config.toml
n_layer = 8
d_model = 256
n_experts = 48
experts_per_token = 4
d_expert = 144
d_shared_expert = 0
activation = "swiglu"
moe_layers = [1, 2, 3, 4, 5, 6, 7]
router_score = "softmax"
normalize_top_k = true
routed_scale = 2.5
balance_loss = 0.0185
balance_bias = false
router_z_loss = 0.001
init_std_router = 0.0063
lr_router = 0.00166
n_head = 4
n_kv_head = 1
head_dim = 64
vocab_size = 16384
norm = "rmsnorm"
norm_place = "pre"
norm_eps = 1e-05
positions = "rope"
rope_base = 16700.0
rope_fraction = 1.0
qk_norm = false
attn_scale = 0.125
tie_embeddings = true
parallel_block = false
init = "uniform"
init_std_qkv = 0.0167
init_std_o = 0.00417
init_std_up = 0.0167
init_std_down = 0.00251
optimizer = "soap_variant"
lr = 0.00232
beta1 = 0.95
beta2 = 0.99
weight_decay = 0.089
lr_head = 0.00468
grad_clip = 2.0
warmup_steps = 200
schedule = "wsd"
decay_fraction = 1.0
decay_shape = "linear"
final_lr_fraction = 0.0
batch_tokens = 32768
seq_len = 512
doc_mask = false
z_loss = 1e-05
train_tokens = 259700000
steps = 7926
dataset = "wikipedia_en"
Below are experts of layer 5 (counted from 0) of a mixture-of-experts language model. Rows are named router (the router's row for the expert), gate (a neuron's input weights, with its number), up (a neuron's input weights, with its number), down (a neuron's output weights, with its number) and show model dimensions 0-255. Each number is 128 + 24 x the weight over its row's rms, rounded and kept within 0 to 255. Numbers have three digits each.
Before each expert's rows: a language model's description of what the expert responds to; "raises" lists some tokens whose logits its average output raises strongly, later layers aside. This comes from a sample of Wikipedia text that the model never trained on.

# expert 5
Capital letters in codes. Single capital letters inside abbreviations, codes and formulas (LRP, WMxCC, 3D, H2), plus past-tense career verbs like built, went, died, moved.
raises: "E", "U", "Y", "N", "O"
router:185127105103130103122115155097150146117142107132123117135163169140137134120097116147132107145124144125143166119116128153157145153131167157116132105135108134112124039130084122141120150141115138139154125119143119151148138200119107138122130140143123135104129094108163129146082141106125124144090147129140169151058093117141127111150094139120100130114081132140115090123111140132111147093176123115100132181160176145137124118091099121167150147137156109147078085127161074140128124143124114126125152106100114153106138131155097146102139114161129094139137156102090184111120103115106183140105130126138147153086151077154111131174155131130154094138131125148082130114108075164113156161131134098116083096102130130110129145104142155150127133141097125105140109124103125159127124134136147
gate0:125126117147122158121075140102129110133119108106087059115115140096128137134095136134087164143111121157141136155172132137120112132161137129138127109115125117166113107093098147133140071106124148154126129125135122151126155153128170131134122110123117153113130161107110172112150157148139112110104145099126109132115089126144114151105146137105076150109122121097130102165132103128131155094131110082151147115169131081159100119117129128124107125157175116132119102104110106105132136120128131110127107162089135147151128107158104132103160191152121120124079093126109158131116082161060115186090146109155129158111120175114106140097138134141139122127122091101091075121089127139148117097117148155105118164112162122122148052136148118180123163142125155137132116090121116138076095150123128
up0:095134146137142151117110134131111144078162099162114184100103150119156116175142092120136104133165178136149093147108141157127107117092111076134154111103100113102131118152140143104152125110138153141138117145122102111159138086181154167092093157144155118121111119118160146129117109170105100154131170168078098130157111129156116119135116153139111134117109165118103086144116104156096102133162112132111120119110122122103105143104136133088087117123120140144138153094151149137166116125129090096104098129142121119136131146117102144110158137138133141160103164089119130107156130168128104158176175077081124137142169126143143157144131125124131135160142188111112110107143135126168144109105138121121136089109122113114167108159117114147136111151160171170135141176074122131100109165144117
down0:129132092124110137065110119132166149121084096145107121076122123107119159092126095163126125115099129137146177149138118144095147140145138116117088133085132104132134137131067123102083131107141128126130143127108072112168114131134113148125132130098168155120103123106154105173156090164127130093158104131117100108139132171150150117143095135080136172110097086092143137150108077188134173131115127135144088126142130162112157125115102104151122168091136149129061121130149104122083104092096146149095127130147116151133145137089103143131176161130123139100100118108114112134141144145085113180127115115140137092106140088148162128114097146108115121137125145136116155137141136127121077138167094151143124134138119143181156144146134143146123128123170136105123105145086137111145130136161136
gate1:136153125138190108126145110095111086138125124168103137095113141140186092079116100102137145137137145095114102127099095130112119135132130156097123112122129169130147099127124150138139120165118106162111137129124111160089152157095136125132115144127132105121096119179091154152110129170125132154128142133164126153105132138128121141123112150145132148111112145134122119150136125159130141115179154142151118102109129104113124119106157109143082156140142160147109125112152102117079102140150066104137100133146147121156176151093108123165116092173107134101157112162107168174139136146146169128123128141136086160094095125087107130128135072122165104141108114096138113073146097092143139105134150098162113085170123139095156089135155124114145132116115073067153093119121149128157115135099145
up1:094102124124131135147131123100134155133149152075089134178150180106121159127126112103129134132154151142151153137093113112094119136130115158124157144122132096120100144136107098149106140094158123113076149145082082149146114124137122133146119120194126148110162164115118113106103158191099139134129134163096119137163134090150115112123126126147089135156077120138147116107106155153170133129131157148150144105168106109150134151110123094115107176131145142122107130131135136117161110150123107179137156159109128160119100140098117141154115153109158114144131141052161123147099156144118153087108095092130126162120099166114191146118118100086201151129122127125125152142114138091123164172132119109077111141124139117136125130112116112137111120127086094098165133118119117138139119099136155
down1:102133126165134147133159109121108163107134152143086114101136107153178125143097146082116109112087105067139126135096142139138160125136140131133123072136121101085085174104102142123191118114193105109129181127117097091131137152093130136121135105149110144100150157102091120132127150145139142105170113121109132132096128127101122143146076134124109094151108151142107156148144096142114158138117141132121128125123128132119136111115137143126109139107122172180083116128046124119120130146129119126110137162125121156151113110134142151134163141124127136135083113115157200095108147137095116119079079092138190145156113129122161135129132120089115080139144143140136114149128126073164129159114124148078130171112123126121155140153124119159116115157092119125125160132127115111120109105106136
gate2:126136115148132123105130135138157117132167150159104129136088135112126135120078057135144122141127109129103113113139104123120100150125118114088161120106127116148137080097108119139078140137104116145110151133088066078102173099133114151135121147144108140100140164095117172118174128105098122146126122088146141132126107101125142153120169108148108120165102146079128162121125130141129118137125092101121145178147122152105111108121116144117165151144148119129126109111102136124108091128106155100092140154157129106145123146122190100110132153113134104090130114197089171133157067117126115144159117128108105099105109154148144158109147160122145149113149106090139118158111165119114121100118094167091106155161106072154132108137089104148152138123093151093172101084129152139140137134117124
up2:097169135152153171136103117125138112166146091104138143100099120106142150116120133141132104154086173103116130113143156116129096143158155098124110085155119114123135142146127128135110142108109129193164139087172102153118112107134138152131084140124104111091114139112160101149171133134142129163141153121134066102094152112124171182117140117125134092145089153158085142117132145130115154138117118156147116152098130124154097113154170110140152159086106129151138108150144141152118113121119143137103164112201132084145154144099127111130127172123111104113117129146122133103128137105166120150171122072121125148135145107132107120108147110159111155154108112135105118112150086130142183174144127142172140143160104109107146123195127106120129124147153127094133153135126110073178157140143113
down2:080098092138097156108135103115104139132111155151082092131119144159126125143154156143129088081148126096124140105153159133123118165146127137111110118121124150130108138149156116180142154119119088100183180124115093135150151128187134156181128109125108087139123117157129110095153132125124108122108097137117144123158137120138113137139159135100144121095147133111139144135136129095104149132136130084128083081138148112115129064144102100121122136142129110134114120153115145143171114156147151147136120152112125137082087129107128131182125110097153094121118126112088094085136155143125093113126188127152073168130119082093141117130081153130091124152123178134105082135095134120103141115139133132190140117150103145130101131133115109108147114136151127132098107135093148183127146182132143
gate3:136164153105157109111115123095159151145138098097171143074134130141147125133125132155136112132122111100170180143148176106103105141131143138094152118082111139157124143130109124101087131122145109111111101148140141120148112140112091178088099104144145105137081141150142113123165150127146122121171133127128156080111136048136132099167093176095094108107107120151148122124118069136144133141167116120132100129121148129129095105131103153108152140168118159151130128179142149122113137114112137150106127138131078165145117105119110175129131154146140062145094135120100152121122078130097172142130145128174166156113123088165113131167131152143135136151149095115127153130127089126111116129158157129113096148168105133106117145113092132173136139114144142152139097147103146111122143121125076
up3:147103137168152149106145119152153094149114116111123128112106121112136097134130152094080135140147144150165115130102145107131118114157128165113057048122134158184137162081115111119105150154142103141145115124121112096159113136083159121091150155109116090142181141129103134116137097066125123118176137150073056166156149158122127122080129168155103118103123114143146159096145089085146117153090120122120148132134119132121118147136110143138151160133119128134140165119127154116109143108130170130139079107095157147164087111136143125104118147131143115126121149120098145094138117122111118136112135097117123201143142100104139119129137100116155156149123134127142156130096127160137153109107186143126100148125102103132101120109110118106131161112163126115158109139134156170152139115121136
down3:148128116115115170124147147128125157081118139112099172116130112125107144158178121138142120115092133133119108098149109155110127163150064174121118079117145126115144111160117100167158099104140123112122142101145122105116104117123109061120128165129132097122086140122122085127119142115138173140122120145116122137148182175134095115102155115105101123145149114131143150141115088168125154066109128102129145125132119133132131120140150150120132122117087134130130139139104107131130102121139164140098163148150135127098109172098152111148148149111137126104124127135133170180135130087171143197140132125163151155157167096109161126121113145149126095087116104153135112145147158120119141085137066133084168141115093158111147166116137099158139091068160136082131138135090122137135098126100122
gate4:091141078145112126115131137094112169138108105159109122117125100171151095128112118145111120164128155126076154137171140153116146157147119124122112098079128110100104103144145126153132101119163113116174147141101105108165149138188093153129113144091126112114160126121142133127117125189110121146130084116140133108130143129117142163138116109151132173154118150152124129138115087115094146096107154124096108141126133151098152107083111109170193116145128064134123140111078091139098096113119103170155144155149140088098091135126113117138122142125138105130155122158083146118162108106145145119100183144154156094065163149137124157134129121118120125137116148107114159137131099138098123126118075130125158139104082151130131152137132118102111112114115093075135081133085127160119121137131134
up4:150165169146105121146198155141107140155113111140154151125097162154143126122134084073151099125090112119136149124127109162119122089128144112078152157086115142150145131108160115166116118143164102115139101121143173106156111166130092093171157126101136173069160065129150110094134134138159158139103074164140119148129104155152127104127172169117124115133135173111190138122097143136101132177141102163137126113122115133123117141133121113138141162096105154148147142102167112145150149108121127100162105102105147123123110110147130112140123126151131157126105129150133086123102142128117098142109111139120155081078149150117108122134125172133097113138115118153173152126132160120172124174109116087140123104113153122124148141128146108144111123106159148098095159114114142116143121101151136
down4:158129130067128129144080123143157145136128152088075136132127157127107102112171121139155154112143131115152131131099135142135123138122134124134136133089131127131119138171158125128111078163128113130085071168109152136137091142103128133111122133103114131105103160150118155113115132097118133124161154154121153160080157100113114091106125151123112123135189102136176128178151098088142112153153133144110147138120127144165132151139112140129107145105055097150132089115130124141051112141177130117107132105125135079157111100126138092138143130067131125129119126165116117136184127103110103116092150136156143116135130150138141085133110130102088119149169139103087151081158093141142131112115142081123097133154110094137122112126132104127106140079118178159147104136120110124109125091112123

# expert 45
Organisation name words. Topic words inside organisation and award names, after National or a place, such as Science, Film, Football, Art, Music.
raises: " Age", "day", "ament", " Goals", "book", "ical"
router:128117120088124095098147142120157147105130116106112098114156153145177077127110193117147122150088142078096141169083087148133111156095171139155136108142116101097101127138112155126157120157142136140159086152135103143120138133137095149140151144104103130113119158109106098147143163142072093164199135118161133162134109105153117135148134151112102146141139102174130162102135152082156162145148097131117165158155114161146155105097103123145120137138153082152110154087132114130131096120115129109100147087110136093128118161143155121109098108144167095144135161125111139151124142107128143142099149170100104140118142111164107108127145172146155101139130157137104126123153103150095147146132148139129086137140111102128095146153173154168144171116129157128148106106117134119149104118124157
gate0:155147103077144150144145141166104135116170159139132125158170148120137074137154139102151137112133103100190145079134115150145140157130137143118107096142120143104156154124145123104159175160129071143121092126111154115093155125154144126158119195128133113143136102134088104165150153123143133141131101161159113113089137142159111168155141164069119151124062138115122119125100122133142142106097057143099117127148171114121116117149137124106102130118099119114136126125117107118095118143122134163125116125110111124111137136156136113127108149109108109110122104122128082107077182090154160117096133099115114122163189107134148151153092135092182116127108100086137097116174079101125111147114127121130139149140115096141158180129138120110132124134120124097141139131104143123132113107127125
up0:161130155178117157156135125116133145184155149156140112159102083140090104139141110126141129135125149108107095149146098119126115141115147151114105111150128119150108139101119186113085138104141145138147109135135123202135125120129119144104110122135120112063153130148134155094154112163120120156089128142131139107164132103113180098122104144171150135135123127083140154089083112120157130096158135137154144140157106127132153118149158132126137131094112101121125129164111150131134154168141121102140143113133154117146106116139165140142124118128106109125121151128118128095103142182172162097148138171110139132163130126145080152139197174135100114168144130123122115132093154101130103057129138119132138167103129104120132128139110153121159166071155140163174163134136099130116091141181102
down0:108125132100129081097128062149108150163118128123114129112136107139144120116120106149087123110137114080111119125174127170056166110149131133110137106104093112111141112111114109098082070125114147126145149138112140147156087105110133158115114096123125136101137123121113156141148115147110065141116123103097117130147161145107102163136114101168134125123167110077122134129149090158166134139196113129137155106124150149113152101170087094159124120187158138150061119132118140111153130127111162131131127110115147089096105185148119133124154129107149123143125141151116139114157138165091134165135111091118127142154101132133112149098150124093124139114122131116161135133124146132147117125051122129150135154116140179123144134118103148123156131121118134136130137109114058125088112171118142
gate1:135109143121147136114136094106129151111150143136171179145083142123135126092125082169115128109087139091104121136154191152146154110119122166183124132108131129092123096111152166100136119122104107113128121146183145103129125121106129112096104132123125121116139160127155150062134143110138080136146147142111140134109060131101148127134082126114118135148142140151096083093113167116125105086094129130106158153157162154131162101128082132123127155096136120143135142134082143113118122118145132142135127114151152112162126108148146067130133117119117129157135142110127151176095118139113110130138108153119107171169105156137111118152130118141133169137122137067150123104105124125150153126074110115116115146158158114134094102163189131168119131106165132105096123137111117113195092098118130
up1:169099159154143132105105141149118132096137095099102171126093124153140103144132076125118105118103112101067175130113116137140125132132114158098086141173144135141103121125139141131187127151113153159144156130162124148106163127115086075131110135125098150105085130160125155124169117115145129175126115108110140135190118111146136130118128159119103124102156127120134085084179161078123141175129129140128110131142145114132144127138153189113104167088092140119118157110111091124123148109146146125113121138143100102156136125132111147113124136140134153115140113084182107116136157110141129094151118141109154075183130191095178163160130119116142141132129139139139085144128130133142095117133130115102124104139129136135151122136124142162126078131120118173115126159101125111156098080165116
down1:175104102080134131110142102116100120096086159192128177131105151123115167136112137108129117139115138095087140107130170123103169115155084128179130121101121112139111132134140138144163131127135112144164111111085114173118142140142122171127102092109118104117105141139122127152132124122132122104134114116149153155116120123112117119089140188141122098154135133117122145118120159155132123150122120137098094106131174116102112152103158150142123149135131121118116104116121112101158110078147157101146127152103078157134107104173129158105111192129106185137147155137156122144110094112164163149146162087142123133166145151089161137148155107097095141140095139124134157131097118166080131091107118140128125143149103098108141179102129152127105171166137161091109104129138172094152126125095150
gate2:127136152117132102106157178134118114105112146145113086084134105091134124124148155152169087120114146100096117121137153129132092121155128174150104149123101099122074078106160083129181150161114145158123124144135119113118109162138158135119106150144128091119080145099152104145148133136126137150137130135133118137112143135109147147137111112156126116147100150159084157123072127089112110114117126140107115135103163122110119183121141126120148165142080113153127128133149180123128144193139115104126100159160113137145110147101100175138085077146151119114147147080134120102160122137086119196134143135125135149150119089148153158127151116122168125101127142129188113115110151089153094099134113146121136137122114105104127125104166129158139138137164095148137177121147144146159101097132089
up2:105117142169129101132099090096120159136121128109110124162111105124125150143127153133099166066115098129131132096126136115142118162128124118119161169124160114154117166134143144150120107110125149106137153124086142125091099102108121114106156105159119132052143106169121145110115133114098115151121140106155117131056109158113103110151115135133136107142115130152120145141116136105147105132105102169073139151176107120158122119150153080139094132152110121108099108139107152150100116116126111123159153144143189164138097129127121121118111108091134152111116132156129146128149096122173104149147147091119084094203114130159101134107152161086148146101123128112138106063140103145101097120163115099109109088137106169165091093135146094166133159106147124130151117101130134147115131120101159
down2:126109140139143170148154105113104125173114115119153106147165131135175119126119126107093116133155096131143137143138156131140100141135115101138110159130159100133137134105125137120138148182152076123158172122079140076119141150131146127135145156112121146147093172125149108126141137117065123175103119082148138113091121120119046124123141124128146092117113124071133093149126126094107119153162145178128126131066130085104108133116158144142157166134105142123113124133150119109122160132147128163118121190136129155134107122171157116124156114128116167143109117112113166159109113102089119093088152107097153111120131123124133140127091105156117173104162148121130085121147120157165124141120132129150149118111065100147147119144124201132121118126099128120125126105107118137136080079119124
gate3:112115133129160115126172115084108149111120151125132089115110114138135081069120121151115129141098129125100114108142100127149121107160124158137112166140167094075123086136189113099143156155125165126154117127132158155125170119126113163126114132142133098104103145136066186143169116143158113119158156087140151125152131121136144140139145157134122156131132146160127082122171143147114188131124129168153144169109138162131156121104123119099104147135148154127135175134164133150173126140153124096121088105109121136094170120099126126096149102135165081129095106139151145154113109155108133146115123119147154119104080064126093140113116126106130143105134125128060097144153105158132132100125131148130144114109167101131133088103134121125153071151113124114148121156127107168135095125122112
up3:142112140080138095129139120112119098115123085110129104171091109090100112113111149116114133128128160151156135109118104133160131100131092134134102132153159140119142124109122120110155121120130113119144119157116139152140140109114140110176145130128143097100151133112074139131180148151153134143119177151162124153152156076143117132161103136115121176128094156109115113140138118180163126112129141110118128149132133195142079082160169129102133148131110093130126181130171131133116136132157148083179135121161117134097153154119151133096106126152142172127126106117103116153123141151122160107133174170145139120125133118156177135087123124073094139145136107137108111142065154117133149120104121121168126137134121075137103117161137199130142117118128159160178125143170091150136113118163151
down3:101124129103138137140111124130163101180124139122121125129160149113108123127124121137102134157105124145166135111114100104114132154141117092149107114134144102138157104118110138121140058126145117106137079102088132123120116102125107130119149141161140141077085139159146138088106135122089124136127095108088114098135122118095113141090113130116145147177151101092148083145141098143159157100156151148156157113124133123178122115095157098092151132117165107128141113119108098153107122144143127135154134127095132123124109132098147140141112114146112162180163139125119103110141165129200164109162109188176110133133156140144139158083137169129131110138130181130135111134142159150168144129111158132116189084145186119129088094127109136121105110121127118156133117177149088155096148134089089
gate4:142118127121102095072130088161119135105119101097131112145129141133129103101124165126150148142119130078106152125150130139145163102131158112092142138152170140141103120148138138140150126104133125158102146153089154136113112111156183137131175132136163126128145150100158178136120148132117094138124127134147132183126155150159167084166099139142103119127129123104129119136116156125085144143143139090140150118111137125125106101110132121119160128152145117079101129121199098138096060140153108147111125165127135107078178123123145100115145134169109163158139155128138137113100146120122100109172064093133094126124158093090123138160119152152097145100127088117149076121116142138150129133116193106106151161156129135142129093144137129138144133101133191140126114082114172146134117150130120
up4:133109119128148127103149113122137132151142172132116169128123113141154102125093099134110083126118141134153167124162123143128122142113130096124165092152156108113116115113114151155156162126148146122102126107086136116133107109152161132104093123165137128122180126148141072104111103137160116178172118118148115138176145162133149134120096162117125106105086147100078052184135097109144134151099105143146157120153130100146133165138122128094125144141117109112129118097126092129087121131098128093122107085150132138130114124117121173120159149173130156121110125111134122122111156149149102192138103126173117128106111130122148119123115135093149147172080132094073174105137139149167133150081148120125102124167137138121118156142074158112092153143119145122099084096107114102095145128097129
down4:125089142138167140136122127141081150135141097125099105141111110145111146144128111141136104132091131107134101103104152148130115097113086158124156144105153146127123135127125104133103144164132154149115070110118127135141120137118133112136121105118143165158132110130155163127121129119111072150121174174140126141135099065098135125173118146105120123098135160065097127138134112124118125110126138141118141100106116188135150125148146119166139188162099115131109097099179123123141143163089146115113113192133087117071135138133104130099146132118136156106128143158143178146091093129160124089133133144082124105118130117110166138156140095112156110090094147143139166151122132137066134100094101115116138133097141116107073119122133115099130107107138103143166094164105088074144165130149126

# expert 1
Mid-word Latinate fragments. Middle pieces of long words, often Greek or Latin, such as ent in penitentiary, op in Peloponnesian, ot in mycotoxin.
raises: "er", "ies", "ers", "os", "one", "us"
router:147089139142148096119138149115133156130123112135116128087138120138150117127105136119143110169132154105115164164104125141142132142107140144098124130167093181120096136084123148172100101146127105102195145149152096138127153142185110132139151153145110121135093111130105151126143134106132099155136155106122142161117137153156116189109104133129119141089100115163104125107089146089062162124132120112100142106146141119159142099121110134152098141110139120197120129131156100137161117107107122147133153152066139140126104155163133105132081125126128102163133095129130157141123097077110179162131140143128106168106168127113083121110132116159148102136119147117131146109147125183120167115067132131157139164132129112116102137130163110138138131122133168130176087079085131104121146128111118
gate56:148117155152107100141111099132134108152142118101113124138112168075130106112154113098136158104130150139154129112161081123146122144169107131067152155117116113102135126090110167133121132127117167123132122068119135126114162162116124148123139138160136119104122163115165118122131092117117179121111140167082155143141132101108129121124132111154138174106098132100141168091154133123107150114196138137132148162124101113138133114162122121186145114150127150165132106119125171111148100168180163120139104171093113135093141123126107144120061088184125134115146169159077115153132140115166172081155153161162099152135130112158144147091104124098059123121188124113141131118139127123133134108124144130143120136116104100129103124111129142148134134128148140130140127147132117109100096133169123
up56:113116135132142124148156092083158103150198206096144115119183127125135111143117129182116128146133122154155107144115173082088132130141144102118143094124140104086115136147096170133146143093128135135139135161103141176126144082127143138120140139119118126152128122124136127110143144152091148099106138072114184138170141132147175145140113161063088124139153126106155094157124078152178104122134132097108125130140113169153157152132128153136101146171156108113117120128126115119150152139140116112154128134132111104132131112129123161162145130110170108088118124156113133132098120143124095158178091118113144143153104093120124137171110126185084091123133154137106074140121164076120152138153130134137105143120124115129120151121114112112130149113118094111126144137129105101101105119141168
down56:089136126089091122154132162133133157118098151163120099115129118133176147131138144171144152116133133068127178125111092123141133137123135117112127101112125092149090133182138113137158083134129116155127099094111139128144121127130146107154114111156145149150116127115111123169147119131112094156164132122121136154128104133152112137154103103118096105162160147155140139161073079132124101170106091110115145121092115152104136130096184119110115129171100123076065118143136083103083149137121120136140131096148092147119175113121097088117112127126119111128117110160196140138141072111139044135106144154104121148155137093098108093150100153118121152162118123121121114098089110161096141139131147151137117131119074093124137163124126132131145138126146124123121121164102115123107132141107105
gate57:131126150109161135123101129097160135097139143075130131093122062153125130104159109142162154092127117125129151167125091126076110161153138191126146134143110149129117136136119157122084151116133099121143136150131155130114161131138124096163130159151149129137099100097137123133158147151162105141090138122096096110116091117166095130127104114122178084139139142121150128112067107139138129135101146134108102095118123119134141101085110120124123118128135104121107116151162183143078135158083104120076108129092116116140124127123155120112154134127136109148109124170115132109114084130109127136121140115160152126143158110090132142116128160134153130111134118127127153139069159175165093133110061151127087106097136122140165147058143148129118096057105145136140121162104104103135109137147129
up57:102180124140114128123076086155094134126126147131134187120152150152100098129127103133116143134133103083095086160123169107161168132163123133155131133068142131126114146111096117108078136149111137110149093160167120145105139119133098131157144140103097152119144132088141104122093129164132143148111127130144164141111153095121133066135139119131144099088162142112106115082145123146144122136172119164124164178143132120102141115063169128118123115104139134128133157118169116143103097119153168103159163115127133104099156149134108166160168124116161140090164151138134087133140140117145124118120162117167119153120143124138136115112130120126105114070112115130122117169121161121110132166125109131096157133125138120142159129160135095084085106105162136134113110143145095165170108094130090
down57:122111159113128165143159120103133093123141134161074123123134110080129139113140108120124101111119087136101136099123111114134125140140133131175142108118169114164167113148093098117207130155123132109073104085144173139128156113129104121138108107131148157137137148168171114123136153149124110108151139139133134097125195153115110099124160133105124118083096097108164137124130021143125132102110090089132152104155189121119141161101117067130160124169123145156136130109120073161116137096116160166148106137118135129133105124098139135121142097151123121095133105114108160143125145134136151165105106122116137131143103176166109104119106185119129123098107131108123133110141083134105153101154104147115125111117111131128121110123123141147129161159151125100140145143113137130118122135123085
gate58:136108150141109116102152179145132153126069110112101126177148095130153099114118143108100182107101110133067100161128124128143113168108099102131145114162133140117123113122096165118108101136172150112093137101146140103121100165148122126136141127165163167136132129156162083116169128123163117120132118124100131085124118112106141119137164138100140159135128152114102139149141103153108126094137105125102106121173080100152142128141097143137141133158144160130145083175112081112092146131143124135116120166129104125138137114120169099119131157131143118141143121138085092119148163158133094128101108107110123152145147097168104119125112152127119138100143085132135100109075105177127172130142150092163142127098113111107106110146110122150132138127157101109145129204130150091088085125150083
up58:136139134121148120080152119141135118126160110148107138114140144143147158115124121097133160117150120161092137125135117114143138156183199123118138116128133129153131147139162125171119122123137152113166163139110120056147130105133140106155108152149140172117129100154123143105092126081112141115121132158094112092122144150134115098142108152135086094130106152131070086142110104104116089101158101131143158131108150095139135099140169101128112150134111124139133121099151113187174159096146135119083138135139116120145110132103148168137129112110147166147143122132150156103090136094098125120162155114110081131145128100116084103153150162113132120127117085097172112152090061111102113155107137127041129137140134141155143139099138157126104126132133162142139109156113148144112136172098094
down58:131114120141168158103122152121120141111157133114091163121156097127143105103117120128120134119130136119162154129133159083120124117150130134162114113127107113087130151071138134139089124097142114130177106143135124151111134108112142088146104115126111123111155111089092213109139096069110152144050175144134113133091114160139176162126115152118125162122155158069140120140121131096130168096134124118176094123113166127152133119113136122130134157164147148099158142121115092116129126166085132156135138139129117141109122119166123128158120146117151171121142093088145173110133105140079093111113182129128139131113138141084127097129123096146126113150117133089166134169100121138145154105136132136152098124071130138121134153112090124123122130115141117135066107122070147131097133113130143
gate59:110110091129140159148106088121130127137136122133094122091147108087123107135122102121150145161119206124119131119129130098169148100119160084126127144131124115140131149078130093131169130144102139144129111126150157162117115114104137117142126125136104070125141112109159153111184106168111126133118172153112184148129115132119113098087123132170085138081126129134166133111145135091084144117094118115117148080110132160123160123153104116121143163135130109213153114148152154123170122090079155144114135128141127148131106140137119122103146137131118154135099106148127160168127102141158117124146151168122146121130130098148100157120119167141122104162151152099111114092147081142140156127117129158134147127113150091098123113116150119134145158126162140084112141150098151160083115120165060
up59:177135146115112121146117149104153159108125150099153109135133123113101144156160114132120110146104126125141175144120123158106146140080135119135122124130110126101109186156127123120134143146124107119107149151133163109116095151113150115139124123173099122115118081136144111154150139123131134140144129139102147135096128172114142123135139139109145124128146097108110106116112106126143108181168144175121117168120130075130156134149147158139124102101127157146162124141114123146152131154081117135085075112099096124114129127057123130130122133138138137147129103127132077115128123077085140134159120107110129180127070198132122155154113107096148121135149160116109085179149106109136144135050134139152055133141142092166175165126117126139139096135123149123184118156134141152149095119138170
down59:158132092088172147142116126093101135117138079132111109127151118104120123091143136139134143153161109132129141093142114098159140100141127106157103123124126152141140089091137110116116127151124176162100156144079119140142131115125104156159154079105123145125124140118164153082129152160137162150120164117100114143093106133129093118169109149165104114127115126119122110131177183069107107156110135105136130142145121108127086094112112133110123116168122101137140102116109093079135131133113126159135119134131124135115162127105126141151101142083132155156098145117108137114115138108140163143139111119123140133117089157136151114140131054164116111095081131126107098112123121144103094160127138116166107169099089153114122119148130106147144087128136123148145038108082145111129167124083070
gate60:145078142152128107172126137138151115117152179128124111138115122102145095155130139114120106096142159157111159126105083151083158148099145137064130165101150153162117109120141085177141139160176109124128133128141116177176112106124156094159145130097132154071136124132130144144116152125124132135089148144094149139111119116131144123119166128171142145101165132112089105165139121152109115112126128131141116109142111115106092134123133127132137195107131142121095150118157124105104121123153141128132146129126155124142141194128121143187131122157100188158121116141128125143073096092099139143127132152178132139095112120136129138160142116165144162134089121110137124140144122117126108120123091104110163119086144138150101128115127139128144124196119131156179129064123136079124107088135111
up60:148101151119119152093145142145170126116137140133113088129137166113115158077095165135136099131108100119172140124125127138139094136132116094110104094096121132120115109160112122177151092133153144120149114158123135117156143181137178142129117138124124090104154165154124146172145161178142133104112144130160124104120182107121116136105127140109161148177116130125129149126125119146116097154146108128083144118121144123147138115096147152149146104161139138112132171139191098095163116146154135152145137118085123148146142129080113133122136097092102068143132131112138148118131083168089140088074081132114145152132113156118113075107133133156169172115123107115136129104151101151186104131157147147144124156113124121120144083082132092108141130131119104130149147127083161114132163097098133
down60:113079109094132128088152121129125094124114103143098091128144147120127101128127124118159132142133083087123127161119189123161148123120092096126111115111147114097145126141078128138142150131071123162119155153150137155072118078131136086128125113117129143122152193109133102094135141130118111168144154124105118157105157109126122128058150081112133108175113148117111147128115137084130142132145116157098141135153153122140102100123121147113150143142149144122154130125112139098111141137109109189125121107139139126135140109083147128106087187119124163171093144114130168145143128148117101128119104104114110148139116137100118131122113137079134134117156096128134127096113101181183068168112184130156131129106106126176165147153133132177124118127117110122130153099111131160158152097102146